Weights of a small mixture-of-experts language model, trained from scratch on English Wikipedia: vocabulary 13797.
Below are experts of layer 3 (counted from 0) of a mixture-of-experts language model. Rows are named router (the router's row for the expert) and show model dimensions 0-127. Each number is 128 + 32 x the weight over its row's rms, rounded and kept within 0 to 255. Numbers have three digits each.
After each expert's rows: a language model's description of what the expert responds to. This comes from a sample of Wikipedia text that the model never trained on.

# expert 14
router:170098111091169123176093176095159132115154116149101118124101090215089154107164158151148144129084117053135133096152128139156087086118142165131099146161110034109152104103108134204139080122101136143122093116152138148179088169142106129133163112142122182116126160152125140084127077076087138140146071133081088161066077150159066111103110092098143116160152152125108157145064137098109095123168
Description: Spelled-out counts before nouns, such as two, three, four, plus single, double and multiple, often in sports-league and season prose.

# expert 55
router:166118121111142113154150173075178144131194107146119108136136166150009122045107110132173148167159113099138169096133117153127134122107086122135148109129113108117139132085144124209141099087124078125086113154093144131160137122151102135111097101167140101063151109137115137103115047064133121159177125093100130139086173140102115066172105116109120174160115181184127155104104129111129065168159
Description: Opening capitalized syllable of proper names and places, such as Ma, Mar, Ed, Ber, Van, La, D in Dunkirk.

# expert 35
router:147144121147122077141148181089150138134118138144082128145145152115081124107069203139146175151139108098152167123144125171179090103109129129149090153141107126140139119135033120209138087170130128092084047146120139186148151201168135152120109064130141131120149150168122130134113073110069139155200116139123143112079154138144127096130092112100108162185167146192115175108061115105111123143139
Description: Forms of be and have and modals (is, was, were, has, can, would) after the subject, often in definitions; also consisted.

# expert 4
router:140155074145140142110188139054197152168173140123125115126151139174075152101140134159169166170116134067145159141117145161129063117125090158143099184169154097148122111101080129171108084085119087146109110162151157178144074148148077127147147120145118106078140099177140090063136052070110143171151121139083111171082154144154131132162094079100135169166152126130171140122111157142143110131181
Description: Digits and short numbers filling cells of sports and election tables, often after a plus or minus sign, such as +8, −3, 1,249.

# expert 7
router:114126086128135106095159141140139103150151130140090094138124110158095153101099148160113178124115133114132233091133191111118077130109072125093129143165146103120147132064052166150145081180120095159086084164167134155150148138141130128152191121133178168069128117161163085114131116087095105140185094103125104138117147128132128096160080132047191174122158135199142163135082118132109071158108
Description: Degree and comparison words (more, very, less, rather, slightly), contrast words (but, however, though), and adverb-forming pieces like -ly, -ically.

# expert 37
router:135094105166213107107117147099129126136165150148123107188153067172122096054100124137164186160129109060151168099142116153129131112113097125081110117177154085137134139127115149204159043135126084159113073164129156156133157125161100133122128085140094145060159142168109128123145118082121155169191138139099071142106083141133120117156105102079173140118153122193127171153081147154116076109119
Description: Commas after a noun or phrase in running text, before and, which or a place's state, as in Columbia, South Carolina.

# expert 60
router:142176116152116095079153161096168087151139151146077118133105132167119124128079190133145153163096117128123155085165145173161081082111123150141128154141129092141150138108070127154129087166135119105104045140124175232166126178174154166111144078112098134121170151176131120137124063096086126138182086118123164160099077134109142074141103136114156146172173120192104152105069123146093079124117
Description: Forms of be and have after a subject, such as was, is, been, plus adverb endings like -ly in predominantly, certainly.

# expert 41
router:116128144146170104110129176138169180142132137121123098175132167119111139090074114141148170142134117098122147109160137149135135094137123146112158117164108115137162075138072082202109078079109084143069105138142140189187047116164079153099128096156148170068131163118121067078099122085118130104142151155145080148120112119178076061138110161097111201164169136131154150077075144119153097146157
Description: First pieces of words and names, usually capital consonants or clusters like C, T, Sc, Ch, co, sh, after headings, quotes or parentheses.

# expert 33
router:151148165134163094130152179119197147119176120172093140116120142146066149034117152144160131147145118071113152089119138153141090054106084155113172147179123110150120110129090148185172077105099093163083131150148133164125083160177083197142168080143103094083113107156168096095151083081122142129169124059119125148122161110130097047132133162095108128148136124147126138100083104139124120154153
Description: Syllables inside non-English names, such as Iz-ady-ar, Par-ve-z, Tyre-nd-arra, plus year prefixes like 200 and 201 in dates.

# expert 12
router:127142128113181127144091143124190157124209096103113115149126099176059133107048128140188168132174147094158159112152138126149108091159121149090107170141099110137164110140117057170169091108066080108131081125182124194173080173156115183110137130086145125102091143143069114094149099157054116129174107079141046137101123129138107074140137137141104157127149120139136132145132149128138113111159
Description: Word pieces right after a capital letter, often M, in personal names and initials, such as M-iley, M-.A., MacG-ill.

# expert 15
router:146107123133134110066156128112122123121191159095112127075088061145000113106079163113172174151164097119145130131112135162157138134110156140115152144155142122136160141147089132144161117103114072123083111167166115153145078169170119136104163125173173118068124136135136100105092104096110153136182144112110104141097165156137111110192128128113115130150212115121089202063106117101118094165163
Description: The letters f, F and fragments like af, inf, -f inside names and words, such as Mou-f-awad, Tra-f-algar, Guang-f-eng.

# expert 52
router:147109121146163113129166107117160140129126113130131106116140115166090153107103167130208121140169148067154160139154091135139090083159120108140158139169119109143117084132088151130213127109085098090076108114163142208127115155147155173107121085115142124044130107144141141115088104075099149175150173100094066183118172110171126070148142174131142130143123117192173194106120109148112050156169
Description: Syllable pieces inside romanized Japanese, Chinese, Korean names and Asian-script bytes, such as k-y-ōshi, Kob-ay-ashi, Hong, ik.

# expert 6
router:149109159107117123129152191138160119157185111151076063148127124179078110132126148151167178163151112030123159092141118177182113114130128121108117122159110099095114154123149139150186127119115071109072079199191144136164119172209114098139124101149156139092114165144113083133104128084151100122160158140103105153123157111124096066157109173105140168131141121203102155089059134134130117093129
Description: The bare space token that comes right before a number, mostly years, in tables and prose, as in "in 1992", "2015 20th".

# expert 5
router:146114135111138081111168155105151130129191110133148099169141144158102118066148144118131190171120134052125137098158153149153132105091102112132118168145130064143122097096103089187156098125085120162075093114120164178165138174146112143134174108158161143114132137190144051081131141098111153171148158148093072159101119133155112083177051178085142170171149173107123133115127141127130066147198
Description: Articles a, an, A opening a noun phrase, mostly after is/as/was, plus ordinals like first, second, sixth and 74th.

# expert 31
router:155109105135151153074157158129177126106172134130152104121155132176044136077154141146162113124122158122164147115099150145145110068111076098124132149177113066124130110094085140153149072089131115158056066167214120157117111184141133143118117102128145088113131164178116109073130110039090093134146104153137088170133145098127076077153119121102143190164156164189129141143121079150129102123113
Description: Row-opening cells in Wikipedia tables and lists: years, digits, blank cells and headers like Party, Total, Species, often after a pipe.

# expert 32
router:162146068081171125121169132109138141111173155155110080086126131156076094073135110107151170154123140091103137102061142178176102095148131140153132161195100057112101112106116131186121049127084080137126116179171142202162102137115125116105167106156166114117115115153116088132137104116107160129156150159096104159120134140142120099124086103120142207174163149184143165087100098120122072166184
Description: The word at in prose and links, such as at the age of, at home, Stats at, plus numbers and dashes in sports and election tables.

# expert 34
router:128153176180163092092132128102170136155153139163102120159149150164074136071117128130134133158157123085136140139147079145122103094168163128120126137227148115093156065119084139181159106106113060102053123155158178168189119132157144162091121082176139100112167149123161081108130084108083123104155119124080076144115134108138146091168171154098103162159117138211148120100082102105130084131152
Description: First bytes of Chinese, Arabic, Devanagari and Cyrillic characters, and word pieces inside foreign names, such as Gr-ig-ory, G-ius-eppe.

# expert 16
router:166107131172203123125189185103119125138215121147097112133106119130082122056123134130163123175145121046102170100125133146118114123116137118124084172166121118128137136111070123176137119121103096071077046149163137154146127160181115167148145102152123152107105117165130137083145097067110144120155123154054071177113103161157128074168131130103072147140124140156158170060115163140108140117129
Description: Line breaks ending table rows and list items, usually fused with a pipe, parenthesis or period, as in | then newline, and separator rows.

# expert 36
router:129122118149162151133130149106135129117181122117136054120167124153096153077130126159147159096185126046142142109128166183145101089135139114127151121153109031164153119138071104170109089091132124139053062133143158190148140147151121157162127081116145168092117173145120086114132124126099118131162134159140090206057133137105123117132131173088100172173120136146170128150054078136071104143159
Description: Nouns and verbs for creative works and their release, such as film, album, song, novel, released, often after "the".

# expert 63
router:162119119122183160145152173142180140151139119102097092148096143158099108087114140186149149221139145096127189118153108123190123124092110164106113135179090093078125140105134076175171051084133126138120124194173110163153090126170074143103151111153105151124120131156121121126146077120081094106171138090094067158130116116171103100150135125090119152171183175179139162089078154129162114161153
Description: First pieces of words opening sentences or headings, such as E-sc-apes, C-oll-aboration, Res-earch, and political or civic words like United, public, Act.

# expert 10
router:195125102150128077093124131127118156173145142192145113094085121153108153042093172156171199158150107083099115114168179162096104118080113143141154161151127059130164147082107134207125082123133096120120070126130116190120101143153121131126115107144169127112116097157144127101138082139127140127225112094092104127073101150181108089124106133132140197187152120151104146117103126143098095115164
Description: First word of a sentence or clause, mostly prepositions, articles and connectives, such as In, During, According, Due, The.

# expert 48
router:148088111160186128117154152131191123110172106141152130117129148163046139035130151118186124111114109095077198092097146143138081106088137140107111129170094082137155111104109100170161114123165085098089093182125135140156088144160130122143147064125145099052127118145132144126069068098101098163148151105115093161123125102147084072135155141100139180179157141124111102102089145149146065130182
Description: Capital letters and opening pieces of species and place names in taxonomy lists, plus "as" in "also known as".

# expert 46
router:168096098123196143085122184145201117149167156133107113168155137177079116087099138159168156152101120098117180072139138150129099098139104124053086139187106119092122152143100127182174080108134118116108114143152138169134072125187103098097148129118152163093096132175145153133105070107120128148169149134110124123074111135154055078152148143097146174147186118147136134117055134110130112159204
Description: Single letters or consonant clusters that begin a split word, mostly capitals, such as B in Bacteria, Benefits, H in Hood, cl.

# expert 27
router:173157117128161159104129169080170164148168140146071087136144126128045177082078137174148148134146105080082195117150089127139118044182098125130150130144141088126105118109136110190104087100112083128100104122098159182180100156105108158173113061127115119093131100141093106121100119072131142139198094147078117155069107108122076088132096149109152170144140126184146136139146134124117090160155
Description: Common first names of people, such as John, David, William, Karl, usually followed by a surname; also name pieces like Part-ick.

# expert 29
router:114125106101105152111123130159164122145189134158134116122093144147000182084117152138160157132113100106108159079132142172119088152162166155114105137149111085129164160141105145142117059155124067132116063126146131133143133183119093151129110095111181100115171186190147131088099098118106153090148135131121129177131117096151095097188163151063123120140154122176111199104077150131096119170142
Description: Word pieces with y or ly after a consonant, as in Sy, syn, gly-col, C-ym-ru, often in chemistry terms, plus digits in table scores.

# expert 1
router:130126107154125142086131179102149161158170149149075088114094168158095161123087160138177122130157062076149137082149129129162106089104078144114093174121096057127159087088143139188123082137123076102112064170157186191113157134167127158111103085110085130118161091140104085111171090113098155130175125169090094158083151124151114088140129084097125124181128178101166120140085122114106086160165
Description: Sentence or clause subjects, mostly pronouns like he, it, they and relative who or which, right before was, is, would.

# expert 57
router:148107089143199125105133145152160158147165123169113104167094114144137149131117163128215147149149105029118147082141168161180100111130121129107098159182144125111136070112156114201137094121164124134117125174178157223127104162179141153158137081119098134109151137183127143108104129084064135131156138113087121187133115121129099138113106146077152188148192109139114115093109103142137090134193
Description: The prepositions of and in linking nouns, as in subject of debate, Chamber of Commerce, construction of the stadium.

# expert 61
router:130100141109140136071134149085140115136159152129121105125089127165060147064172161161179158109100079067102197105132125171171121102082139130110115146179152081119147177144116144179171107095125087120079078143148158171109148162226139154091116078135152154090142126147132131110091094153132106115152100102115073171110119111105118077158121096086181113160171154157154107123117104126169105149205
Description: Line-initial hyphens, colons and dagger signs in infobox and taxonomy lists, like - Order: Neogastropoda, Species: †M.

# expert 45
router:125176134185189130151153139120138162134192141139131100161173096189120174050108110161151160107187138040149162111128135158167125078156159107135123130175115064186145135141129092191149089096113091149088088157130147176193112166151121159139139076109126185132125171168109091083127141111114123155143158143124106156092123136140088110134144157063131187155132128141167130082119120126098107130179
Description: Media and career words in biographies and filmographies, such as ISBN, published, director, released, producer; also of and and in these texts.

# expert 38
router:156094111153197113098148186096145132163167145185122064105150127143117084072079164132174152107120087023135156134161132169140074133150130104156141106179153077120156134153104124155143112132122106145099052161134173166173131185165113118168100099096162150104158171122104152099135077087135129120162108151117086162106073188125139079176112136112087156126143106165103172149101138168118126123133
Description: Separators after names or titles in lists: the dash in musician - instrument credits, closing quotes, commas, parentheses and line ends.

# expert 56
router:149131081154190171116140166140155132175121158174138141120129135131071102088104160121159157136146119019093175150125129178158127117102124098154116162148135085150121097116147109177175115089093081163140083165169124194146047130151076112147168123154126137107169109176115095116132108103132127136144085117099141154119142155162147115167107112072138179198145121162155174079046111158148097115134
Description: The space token opening table cells, often empty, in election and league tables after a pipe or semicolon, such as Valid votes and Majority rows.

# expert 39
router:161177059157138166115165172071105130102143115145102092148127137176072126107042176165189146154157115102136138111162113133116089074117096113124121144156128087098155141130116143201171091061121046110084045122111140180190149122129138171125109119148128125083135152160107093078144114103129124125157162099091111185090134124145105097144113122107136165148141130115149178101091162152086109099159
Description: Subject pronouns He and She starting a sentence, and the final pieces of personal surnames before was, such as Bark-er, Pay-ton, Mitch-inson.

# expert 9
router:159130098142206140095139159106202115139189119136076149110153158210087101110111166151163178157125136106131155115151127145122089121157113121092109119119110106124178124132143123198165113133097107102082140163150122160184120137129132170137129099112103111080110112142158128070162047053086145161152123123102134127136144137175097077146096113107144184163178153151170150105086081127148051137189
Description: Lone capital letters opening names or abbreviations, often after a pipe, comma or dash, such as M in HM, V in Vértes, X in tables.

# expert 13
router:167097078117190122156203150144165083149182147164139123100131123163114184116081137154132148139102093024111168121168113152123116114109128099100126142165142064131132153093136140142121089143097108101100076211148125201154113194169115162114115106148102115114157097154109118122111112120094136152210085086095091127101086158146141093132117100108176124136153140153173158121130125184093093096163
Description: Words joining list items or phrases, chiefly and, plus with, or, including, alongside, while, as in Lima and Cusco.

# expert 44
router:138131092160174121136171165118202157154210112145090078117152128158082114112160145175157131145112122053160136107159140160098138126085117114123124183194121104131132137111119101169138100113110113165056139100118199162120062126152087154098146141145100113125099125133135128115130119085084136134216121119127115134132092082130088105145139156126167167179186126132141169114064103121114063209148
Description: Day-of-month numbers in dates, such as 8 December or 13 October, plus ordinal century digits and scores in tables.

# expert 25
router:130101092131189121127149143111167071147215133179125126114109101130099112108094151164163153151101103044139160103146111176167128133120102104069107118170164090100148102131108114184140089132107080146080105220121134163113108171178108120122121098148114100064154152135119125115126059115104143152197102104106101117113115159135155092172097116131150164147132154208092136106145131177104068165153
Description: Commas, dashes and in that separate place names, list entries and numbers, as in Montreal, Canada or Dorchester CDP – Racial.

# expert 43
router:159160105125154151172135170096148132115117108135144119176138118147125152122112141112137106175163075049157145114117152102122134137071104143107120188202109058068132111132138102164164087139129126100072089162151142207186159128139120123152119114150142124060127143155162139076122084066069113115191126119100107156125116157139133082116094148091184157182140135186133160088150082103150083092170
Description: Pipes and words in election result table headers like Party | Candidate, and party names such as Labour, Union, Democratic.

# expert 11
router:163115130137156074103157154120184103126180121124087128111150125179103169115081176145159149133169092070092165118124100213107131118120094164099126187163135088111139134119158145174175111124073104119082127136180134125152111154134115128110104126115124139090123123165136113101105076113065152135207109083109108145124159085147097092128099133088130166167222111172116214098065102113156123131148
Description: Spaces and words before numbers or amounts, such as approximately, between, number of, £, $, plus numeric cells in tables.

# expert 28
router:150111151171193140102117144102203109152188116151099106104119134173089137057139141180168114166107129104148211099155145158121081110064098119114122200111146140113182126114109141194156117113121100118064133160158097150142107146145099149080136098180175139059130148130135137114116086096123103110164154124111091154104097121122079133163095156124113162156163146154123130065079094078177097136165
Description: Direction words after the or to the, such as north, west, northeast, plus assorted nouns and prefixes like re, pre, coup.

# expert 30
router:137089146167170130141115137156190128172164129130108057120147156174079122102112172153162128176129130104112192122093140137153092106099116147112099140157085077086106115109096103208153125114132108109094112160174105170155062106156130172113159098156147141120129130144103126130103080098130130112164157108048075154115137115133065058123114147081129137165208154144136143104064131087124084177179
Description: Opening pieces of longer words, usually prefixes after articles or conjunctions, such as re, con, un, ex, counter.

# expert 18
router:133090123143152129075180171102133155134177155153116074149155140167109100101128176172176143136145138070099157094127174175158105123104134091142181181161158074104170130149136123161151090075134128149053063118092159188157113154181105179161127075115150176101149116157128125116132102091121082089158127096148083195080128154130086088171125126114130140159171116159160131122116072131109088154154
Description: Hyphen bullets and pipe characters opening a new line of lists or tables, plus heading equals signs and award words like Best.

# expert 19
router:138102147178211114131143166103180138123170121135128092154125156156092141076067147157177105150147119099153154126154117163147124131084096116137175121149112095164104139123025166169167131108137047106105083145129116123157114150154092150140149122123164079081095125157107098118113086083121148184158143097092111198070174159139116111166132141089122149154179161133168153090119144128155086132203
Description: First capitalized piece of non-English names and words, such as Be-ktashi, Bar-rera, Moz-amb-ican, plus the piece omb in zombie.

# expert 62
router:107088136174147176161180133111158141110159138101083087126148106137100161084117135150160156127187124075118127136126146112154102119120080155096106185158141073116120157138101064189147086096116128150103113114167145177154111113123128123138162110129146150059171174147097111109122123091095128143178123134090078173063140098140131090142134181089100187185155114197104151119059108142079067141190
Description: Nouns naming fields or media such as art, music, business, water, TV, often after the or modern, plus section headings such as Health and Internet.

# expert 8
router:148109136146174126096142160092141128144177138151094129106111114155065191091085160118158190127091095088134183128126121109152081119088131141059129154142104089145129131101046135182178073100096117082132137168201123174116083192183104129084156131133106112117140129160117132092119081139119112147160104107134118137128096152194115098149143103122163205173146161189159145118126108162179111129169
Description: Coordinate digits before ′ and ″E/W, plus infobox field names such as Total, Order, Density and Clade in place and taxonomy pages.

# expert 20
router:163092134170203146147140136149188110163187131146077067139131101118102189100138154133205150129156151061116147077137164109156119110139096105104096145163137122119137077111101089157238065155137053136069074136162113145165096191144097139120134128113173132133107104160115146092139076120116132135161132091132102127109083109134108125141138160089099102186164128175134142132113123096141111136157
Description: First three digits of a four-digit year, such as 201, 199, 197, in dates, year ranges, headings and citations.

# expert 21
router:136141075101187106108151154105177155121148156185135121123147125172079150107132135179175163136093181084116135128131137128153086117150092092121093132163111160155126111105113108173185060177103105125068094147136136163148169143133134158114149083141163127148081107160119104091148119046079106105174154069083124118084133164118154095123096168055104135146158141179144156087075127121142039134118
Description: Pieces in the middle of foreign names, often after L or R, such as L-ug-o, Woj-ci-ech; also digits and spaces in score and results tables.

# expert 42
router:155121144179121088132153154126153140163162179155104105163146177172085144137093148172255114126122134061126159109137126151138099111114086142094137170141119105126153140128112096159100103140118089089100074141142155178195095193204118159189116117142166139140148157197127094124131117131121154124131112089124086122097159103138097077126095090128156188131181153142153147082139089138106091167156
Description: Mostly the preposition or infinitive to, especially after led, plus modals like would, may, also, and the byte-order mark in coordinates.

# expert 50
router:144140114123142123089135133119152139122143175135155129189154083145071142123131111113168168149123108088084169147135173151090097091131129130088143198158090084105127136104089124151195066097137108141129060174106126195174081145183100177130106167118092150076119105184090108075107086115061084126146100141117091189100129130116124106153120104146122109139147118168116204142046105139159101137143
Description: Word pieces inside longer words, often a root before a suffix, such as pass in passion, adv in advancement, rep in repackaged.

# expert 40
router:197103091198168080135173148158198122151171144134119094136096091170086138042127174135130135142151128071090195096164186148141114117133156122133118155173120102080145136168106130222126096092108139154106060144170145138172114141148109193144125111102157124101131127161128155146105107121094138111155131130131123159078146143126111098150123139117102167169142158145131176110034102170102124124158
Description: Main verbs after a subject or was/to, mostly reporting and action verbs, such as used, received, announced, wrote, found.

# expert 3
router:196109070118176081117169164167155103131135132179109128108133104142044134107152141111131180164140144089087153127131153155172050095126103108149136157150137131119189155112114095106197056124139112109133100199132130176129136129181119189125167147140166155080140133162105116078108074116104075148152101130105105151090122080127070094137155111126126137131182125137105153128044135160137099140167
Description: Short lowercase word pieces inside words, often after a capital or a short prefix, such as pe-ak, via-b-ility, n-am-ely; also verbs like move, continue.

# expert 0
router:176097084175168109120109181096138091133148145173147058131153107121089128080151186153147134188127050078102179115122177113136096110117114126139138158186131105144162142114175082132198113127090084125129078167118124144138151138166134119118137093094138096134136114142185119111157087105102108125161089096087156204087095112072085141137106178095160179141143173104144170131085098164114097134173
Description: Mid-word pieces made of a vowel plus r, l or n inside names and technical words, such as ar, il, or (Madrigal, inflorescence).

# expert 59
router:155168116132173146134182142100189120172175121113135131160082115207121130081065113207163132117153130091125148130152123166124144134102138153075135145147128109161107105121072091169164103132089069126076076200132111205136103145148081170093160084075125133089062160135113133085156124116082124110170150071059101173092127146131122096094126125115112154128141127132159139115098088108148099130124
Description: Syllable pieces after a capital initial in names and words, such as Ch-ild-ren, J-ast-rzęb, L-ark-hill, Gall-ienus; also former, West.

# expert 47
router:126090126161162113133172112136139147166200130155093045167162132131079122082098174130158122185170124078107155080127155137115063101103114084134154123172132121118151140108109125136092076168139090138086085126173124157158131116171077100132161075122187126115126155114140062091141116115135105127147157160092110177097111076077096120147127137067114184147180113146119163115053080119107116132180
Description: Inner word pieces like ist, at, et, b, and th-is inside quoted review remarks about albums and films; also Actor, considered.

# expert 53
router:127106143116140109134156149128210143157171107115072069174128110154059156111119125145162156147107135051139152117125150136202105077154135111120138176141129065112070122076062095136135080065091131154104093150195153199175109138131136143149133123103143144123134187168112082125123106148100093106158168102123099160091118123144051117126148147109148137156130123157153136140082155102079078165162
Description: Single digits following years like 201, and second halves of hyphenated compounds: third-p-erson, pay-per-view, community-led, top-selling.

# expert 22
router:155160098156174152123113188065184116146183145095069119106107073155095123098108160151150127176133119085154138124118146121157102106152106144117144152193101082104094126142056094163145080084142105099067130160112120152191141156154139154131136143150134135097134120163122112056175090099151106137181126125109120214136149115161108123186118106066119171160134152202155182080116120164117128138142
Description: Names of countries, US states and cities after in, of, to or a comma, such as States, France, Georgia, Connecticut.

# expert 58
router:160090118110168070110111124115175114193174125119154097128127053149125149112133103133167126101119119100121166125149205090130075109117112102121119180164169082093157134108087150171149091074120106159070047158155131168128153174172103115130135116131163155076092151189137110119093113119099150159188137122061110168089129115144069107145126162115144172158149096137108167097064126159123128107185
Description: Word-final suffixes completing adjectives and participles, such as ed, ing, ated, ful, ive, as in elong-ated, hand-ful, impress-ive.

# expert 26
router:170155121157187088110135143112159154193181135134125103131111076156082164092098128137147125126152149105118182094149196096136134103139147085107101214121109098108144132141122110157138093103102099186091113198134156161195139145181092167110106138094168148111129138200131077099118091141108128132161116079114099171124148159119083128171122124109103181144154124115137210050079098144131123127170
Description: Past-tense verbs and -ed/-ing/-ized endings in biographical narrative after he, was or to, such as described, joined, bought, killed.

# expert 2
router:131160046120199153117176138112164128185159141140113113132133125171072175077177142138193151150116132088115157092107171147139068111105130184147116162193109115137086104126096117178104088077103094169105093154168125166139097128176134116110157103149112118067101096163132091109133059103092195142168145126111110148091121138164146118149123093099120165161161125135150172123071138138146134138201
Description: Numbers and blank cells in election, racing and sports tables, such as 100, 0, 10, 50, especially vote counts, percentages and prize money.

# expert 51
router:132096121119161133094143124147182134103179182111108079113146142169049104077098133152150175142106123078083170113092118164125071111111172186113163134180143113094150157146085140173140089078116073121116120163180125114152095111133107132137165089163140154130122148135118135098134042134095139105162130079068102143060122131146104080128113157066120159152159125161087184095057093105118151147121
Description: Greek or Latin word stems beginning technical words, such as sem, graph, Chron, cl in arterios-cl-erosis, C-iv-itas.

# expert 17
router:203107126159169154125127144047133166137156118135153104174098108132102124082110144112164102142112082059117138118135144135166099075152140099132121184174142093128176113112155081156162137081118098120106081136160146159142099182204123130111120088125096133021149152133137086123151144086078141116165095095097149147131145147148080138219130150083173144149119159141130146128096109164150123101193
Description: Closing word pieces such as it, n, ot, an, en, ant ending names and words: dam-n, masc-ot, Stal-in, Aqu-it-aine.

# expert 49
router:138078149157176124137169177141206125088174129201100094129142103112071134102125107143129112152137145080120171130132140143148087095092132169072163145183173091149123127121154110157137061124158059068105058147111138153146106149151126144130081086094150124108168168177090084107085100091143113126173077155089103211096140133110111136168132128053168112126126132127098153136105118162116119101119
Description: Word-final pieces of scientific and foreign names, like -us, -is, -idae, -ensis, -aceae, often in taxonomy or asteroid entries.

# expert 23
router:167120065171167135126166092094172137153126151108143107153156165139106152126103177137151144166117078093136133068099165135150126151121124151158134181158127085113093110124087135158144054114077148138049093162152186175148155149150111104148123099103141134066162127145128120077152109093107182104159168104141078137096123161145083101166130143090102187186138084175118160077059114101149089161163
Description: Markdown table separator rows and election or award table words like Candidate, Nominated, Labour, plus mid-word pieces of names: Plur-ib-us, wh-ist-ler.

# expert 54
router:160141109177160104102150184169148141160142114119103089144159097115114202088090131154167114120176110068123143118174130205129134092126131113116104117159120087122175139114129105163140082105127104151081135102176148182175069177115135140156131072133185104132163108177122028137147090113112119104176135092124120155099124128145136100159086137106126183149129185170130136054101081142127124140196
Description: Prepositions following verbs or participles, especially for, after, with, from, as in "named for", "named after", "despite".

# expert 24
router:182091123172138124102169174095145175110168145112083092150111139139027133080125170164178114147127101073112163144141127166127123096107150138109124167156094061113163102097094131139111069082099100131134128168129145162177118098114084183131132129112181097080140097168132084088110108116096121113154132107069141173154173079131104090136099155103135208177117169123142182129129114099171135140174
Description: Word beginnings for names, peoples and titles that take suffixes like -ian or -ia, such as Serb, Georg, Count, Roman.